config = dict(
    num_hidden_layers=10,
    hidden_size=384,
    n_experts=24,
    experts_per_token=2,
    d_expert=128,
    d_shared_expert=0,
    hidden_act='reglu',
    moe_layers=[1, 2, 3, 4, 5, 6, 7, 8, 9],
    router_score='softmax',
    normalize_top_k=True,
    routed_scale=1.0,
    balance_loss=0.00534,
    balance_bias=False,
    router_cosine_scale=14.0,
    router_bias=True,
    init_std_router=0.0304,
    lr_router=0.000573,
    num_attention_heads=3,
    num_key_value_heads=1,
    head_dim=128,
    vocab_size=32000,
    norm='rmsnorm',
    norm_place='pre',
    norm_eps=1e-05,
    positions='rope',
    rope_theta=10000.0,
    rope_fraction=0.5,
    qk_norm=False,
    attn_scale=0.0884,
    tie_word_embeddings=False,
    parallel_block=False,
    init='normal',
    init_std_qkv=0.0319,
    init_std_o=0.00713,
    init_std_up=0.0319,
    init_std_down=0.00436,
    optimizer='muon_variant',
    learning_rate=0.00125,
    lr_mult_down=1.5,
    beta1=0.95,
    lr_head=0.00675,
    warmup_steps=200,
    schedule='wsd',
    decay_fraction=1.0,
    decay_shape='linear',
    final_lr_fraction=0.0,
    batch_tokens=65536,
    max_seq_len=1024,
    doc_mask=False,
    z_loss=0.0001,
    train_tokens=304500000,
    max_steps=4647,
    dataset='wikipedia_en',
)
Below are experts of layer 7 (counted from 0) of a mixture-of-experts language model. Rows are named router (the router's row for the expert), gate (a neuron's input weights, with its number), up (a neuron's input weights, with its number), down (a neuron's output weights, with its number) and show model dimensions 128-255. Each number is 500 + 40 x the weight over its row's rms, rounded and kept within 0 to 999. Numbers have three digits each.
After each expert's rows: "raises" lists some tokens whose logits its average output raises strongly, later layers aside. This comes from a sample of Wikipedia text that the model never trained on.

# expert 9
router:539469489506512480482485486533562491539476516538530526465515484513501462501486481542478545465471498544503540410504524510539573494542476453545522546537475527497504450547496473471476486476468426469508517497457489499523534558467479472433473503446513460496452467380489513510537443500493488498534507542506512504482502466465493521513498503529504532518466514441533468553459464494500547450539
gate0:475545490548554472502503524502544487429501525496535492516521456432488526462545468546452445473457446562456523445508531505513446485472450517528499538491493533498500458510464541542448468528467496498487477489536439425569521499499513518533538517475573484457469470488479449573437471528494567463521483513536534516512480548510566488498394496524484577521577513500520485465468482457500540431488
up0:481499505445388482492518476449505600561534568538518478496484497469449510574504475459485482509514478546440542495425494525454551475563522542495529556463505521452484473544539491433488541497580555476533553470498603432529520510524464491509508475454463516447496541451521535456547527472556549452570595485464436513490510595483576504539493489503460500476503519527540520543524444499533437489462
down0:477495509536556529555494474492485536498561493553456557516543519524489502475456494482459475538570441505472510465495500557509518519529425542482517497463512550462445541436600450506470503503484495478502514572477492439556469456476493553537537460583453427389509417478515519476460538501510541521513550478519490548499509507518456556507467431504516488503501486399480546537485483539557565510515
raises: " the", " in", " at", " on"

# expert 23
router:429495497542502479524547588415453413550493474483461539513518449463534370495589475477432502473515497449469585526487568461481507413505470451562469480497471458445501491462487572550547525487497487541497545466502482550512504536435441527508537493506484545487517511538483547522494513491415544500565495570477492517450511528552457426477513495490454451494493542496510566504467569461501465472459
gate0:484584455485516482497482506454538498443467488498515519468528508593515484522522424468494464510486508440432483521512486509518460567403547516424471475500496439507570458522431529503462497575499513498435492506500501460477529518458424569513479503496378538516446462576416456512475500511521515542504457487501536510533524507548459445492507479512489506470518491413519530501515480492491527408542
up0:534506498497500484504503546516490400495510507431478541448434531510503459491521478501568618571548503497503548459538567468526481516526559566395550497508481515538473533501560520519424531521518589451516499567557529445500471498518495551474474529524486590471596541441518554522537416461454587508508570469541491452475513481533557535505547408506504497510490493513479525505594439529501500550480
down0:442538617521490483479530558518459548531520554531517465514525561494508511511548528565509467483478545451442476501430473446525507518487532522426371427476500500435499476538486467525530448469504489552506508461459412525513397492455474501567528470543481476503466463493450513524479547530539456515477532480459517469510431468489455489436515495413575608506539514476441508510497490525546423526557
raises: "D", "T", "A", "R", "P", "S"

# expert 14
router:589565500543506554492507438515477505454463527496497492454524458428461526476466476469439517517513476516559532583541540455453500534560492458446509601496499463514612533522417502513393534540559511483470491502506508530523503583468546423500450535479511499535501489565568534502483564481481477476585547520457500480502494545535528490511521450403436469463531503478492516503498563459563464533499
gate1:509541470486515517447419424485468487508475476483507447484455519572406517461528511503478487464501476519511514527462487551521534514408540484444520511510512500548488420510528482547516488534433459446460448507517527437496406531484538485539500482550505472557512497465529547455454467528522540490518512556551513541419536534485419563472543502453435518510511514513552447486528555499496502507480
up1:510461513592493532481429513483477472502565449406517548534486483422547503528438520505428421538554531485454510478455457529503513415517521476494538556512510525507416431489447437481504459499531521438505483467502453498576529484467523458571587499480458472526525545502496471459552491511522577469508511473527452464455518415502453454517534425518481457428506495451482482533501518475540501535451
down1:571421433487476494475533496520502536574575532564460494472543506617456540553539468502547511507462528504472485487493470573536518485458495493468519549473444515474541441537488545538497486569424469496490560534460430474528515458532519507464557475590415514460451458477517552481504553541497532514471430515548482511502503602488477495508517539479515520534448460443512431529511489493407522449409
raises: "07", "43", "61", "95"

# expert 18
router:550549495480447444447541503508486477481477450534548437488475393479466529488473558519533506576518529529458557472547541574426526463521556587490339559506537498546492511476517578519503484455444518489516540465538516471514432554557525510539467449527530525513520494535488477489466529531444399469507432459555444467461511474515428521511566451480564472395468484527502506548527486469433491427411
gate0:498540533527496628546462472539492511507527515514475486474505525419425529554519419500491604454496529540489479453494387502446470427519538508491551435469587445516471469495467478462506515493488518577486515530476485497476485524505514504516458522515477547460489516512448494519508461445489419548528535534528485448496534585525544502509447498522480485513478466518548518555457476518436528482523
up0:447481534423530543480468510549548516540400500563528486475516451444511486523533436480533520438522436497519513538511486516570501450507500432505560520556533515528442531448518508495439482497491521492455589492444455508477485481469535494498514531532518535488483536511412536502559463453502449535549516514462507498536523508517481476575505472499448491599493492529421544483526530498531557509504
down0:513498506549417478478526500514577462468500474560524484414536573437480466511507439497449480470493557428420545496537443518475485477524448516501521485467517523467425523504487546456496473482518487491475512477413523458479443536518508500427511489520470436485494552566503547519511483503429494500492473489476471507468521524527491590506473550519476520484494464427409481468451487393445572475493
raises: "s", "25", "44", "50", "4", "27"

# expert 22
router:541513561488542535564503496462496564581485521526451536512567511542480559557546544561510571502498547500537515528553451415443524525482476587436465493503551444478546454509507476519564457559469585474540437489530558442532508489538535449470500467493473462517510452504502460518491510510479491455501536547518508558474442589558447605465520512433504511521489488488519459474425505413530474441485
gate0:587474453506568454509435560533520538488429496517440523410492476581492480499507523578575468481492524469517515525421512524492506513470515636490538466532487520516559590423511486493420511493528521509537477479497567415530384535496416505491421513519501549486538508501551530508483526495484523486472564439478487482543553459453404516510502488516430514461502585527554467456493480438487510482541
up0:479502491498518528522499513503542552482497418444500526514440507461526524454437477489522536484494483454448473549410489530548520491516520526574510511467520571605433405488507523484461487534499483502471518530490485496500522504511547515510506555441477451440521556421414498535480561564566438571490448531508518499601458532561498445516482475518509497485457510489437524501501430535533528415482
down0:546488524443513488527526525585513531503506529549444521481478423481538565504553480590517560515522493446548522573525544500438460555477462500428434525544509516448536552474529458481450420471451467555523515543506552538485366521491546413509447541481556540603505480491498538472490469517484513499527498491509491469484632541472504573495496550491482517497507442487566522432532511526553445531551
raises: "\n", " In", " During", " On", " By", " As"

# expert 10
router:474528517521450525474465654525472497479438492479509455543461561512523507527474517515525532513496518406422524486488516564509543538550497539508549515540521536451553522494461464546511500487523511476494529459550537513500444452491502416485432497538555475473501546494473510458569485498510519527544449529526465455501443513486490474554469501483516555528533526551488469470479487442487524496504
gate1:472482523472554502532476524473513497433523548544497552534504455532495515534550516512444430485526500575500562500512530477507548585506502536464503506559523501564448507414570581514577420499440414600442554504500529528437489595479483506445478537494540564430536515501472547518445496492482493488531429435550460521506514468513465503453466459479499536420456490460549497506446461470485497485494
up1:463567477518499531564451508464478498493498449496507519496481451533451461510474476415473518426540523462550531486529417524459532497472579497441532434493487493511512409565503526499471550566495490501546500513558497535465484482506537478504489477461463477520498508454463524526505483566547479561453536513438487498436580532500505532462541568518479491482417455505529560405507559510413478555489
down1:518486530496536527446439485452457526529472517539494603505503450438508468541502495447505510472488487536506453436508570516552496520542547469508425507550475486489471437494501509531537530477535562491548432553446508522535486519529584519528424496517489573493567570462464473475506515528550448499465485514450470538448481471544573474471483523516485487453471446509520533446531534458507519544582
raises: "s", "au", "us", "one", "i", "y"

# expert 7
router:545495529536530500419507457571508517524527482545525547510514489518504459492529533436537449541477507457413549588514475547496545471471463553584483482514516464560415573476473483476486505589418573457491496614554468592495450526533514510445505481509477516513517531529533469462509583460516489384532554443507491441510447509548466487503434510506481526477488424477576515445449491510493497510492
gate1:549555509526440504480517550484494510565604459467519536530509587530453560452529512493481456494465492427523551520498493504493503481498467500469525445528415478504493524458416457570524482514465486513540518517535483562446495501495452480536504479464501493436443535547478498471451528508532516459495584524428481516429489456487468482463541562451486586505506536485547457511380565494470488520524
up1:496486452487483554545508477487498461481488557560514472504448573534529503453487544468484477512478564443480479504494442464547515482498539448440489491539446484421483491514483486463522491566470458458573514485447500573561476488521507490561561499524503495512515551568460457445502486468469502509490513436463597493550478431513475483570512555510495522580529477489485521499415502546557515507505
down1:473563520502483450469469473514505484508516509462479425567535522479478542495496502463515496561497477573492473448427543523534475498591487518555473532512507471541544480464436502456566465447530404493512428486530475488437507462463519531533581422450438472450427569497516504553537452455499510517491417529511536533560524438445468506485475468538581492550489530519490539472481513479549498580552
raises: " |", ";", "\n"

# expert 21
router:496531511514452569522543389501590499567461469515444486555505572446574435446495472626546476533490484578552390469501524508457441505428474504450458532465521497530491468491550503464473404551500482543492471483497566496407503435531582497578516586514424460528496445472549480446476421505542540551431522451497543456502516497531496514448489572447489438498531461569502474516538487512521490465546
gate1:511503599546497460501459489496478461525487475477482556484463492457543515452507436400470542524424516461540489502468556500460526468449548539503465410524530609468528522472512461482581522507428499469462472486478497462515531481498539520595451471501439503470487470534517500512473484508565589470439523468480504519475500443471499413528499466508537477525431510475517467551484579543469529482562
up1:527402488531506508489475515494413514444506508502431453483536518466496488538530551499480512461464507493563497451508519529518481557529520513497574470488458527542509511522483555519494434533510493477458444522499504505503470480550432547544482519524504510514527484439562520606495434480457545495527582484538562579440456477506523509464505567527439448543480545522475524492524483570638521577474
down1:455493491383564482489471462471536544492611502548505498558550491519519554552455518452514520522495470542561494500512518501512467460517468515495539452519496489478475520457506475456539478516518439505533499479471430539439570479563518459404483543456492459541474520586417483515555460544520447546447410470449521519486504444463485443449472465483561542386471542542550520493405562470497547489516
raises: "\n", " ", " have"

# expert 2
router:541445456471453583492471449513487512495530506449559521439493487457487492541573494491461504462492464541562481497476533478480521441530443450446505491523540494519527463516511472526437588517447534551522492458520517536404474509519587529550483548440505539420527548468541513502447504492545508528487555479555514461532479471480558552460478541524474523441525525427519533506496499473522471465497
gate0:472494496482461540500471479487599564493512446403497592483546532488521447527466473474493473478515513504484504507422535522455463535518456530503568563536562492478581481482530525409496501571533470505576522509485559532500439569493552470525569543486577468507514549466486518487534482449511482504453500482514441577474510524530518530494538473533487549510501557504546417452466516509485468476496
up0:499468460538519564432469506517529533535450498503505457513422449530491493559455445514495488469493479450498454486475409448468573462440506496496435553508552500494513526509486511516531518473547592580422489542534533477456484484563524475519452492491513449462516478500483504520501519578488483432495488511524526533520496450514480505491476523503539435482499481500497482553512474465449410434532
down0:543464457513461501446478471429526512521438460470512561480549547451473551552501549477574537492517546453497511537554551504439468492483519453503548558461509494533532540460484513521484463505539439479513570480536500507496456434512536409514484469503478482467500501474398452449489432548497575514476479509502577495506511527521539394583463547546521511541487580490480537481517532563506496446517
raises: "|", "ny", "da", "day", "no"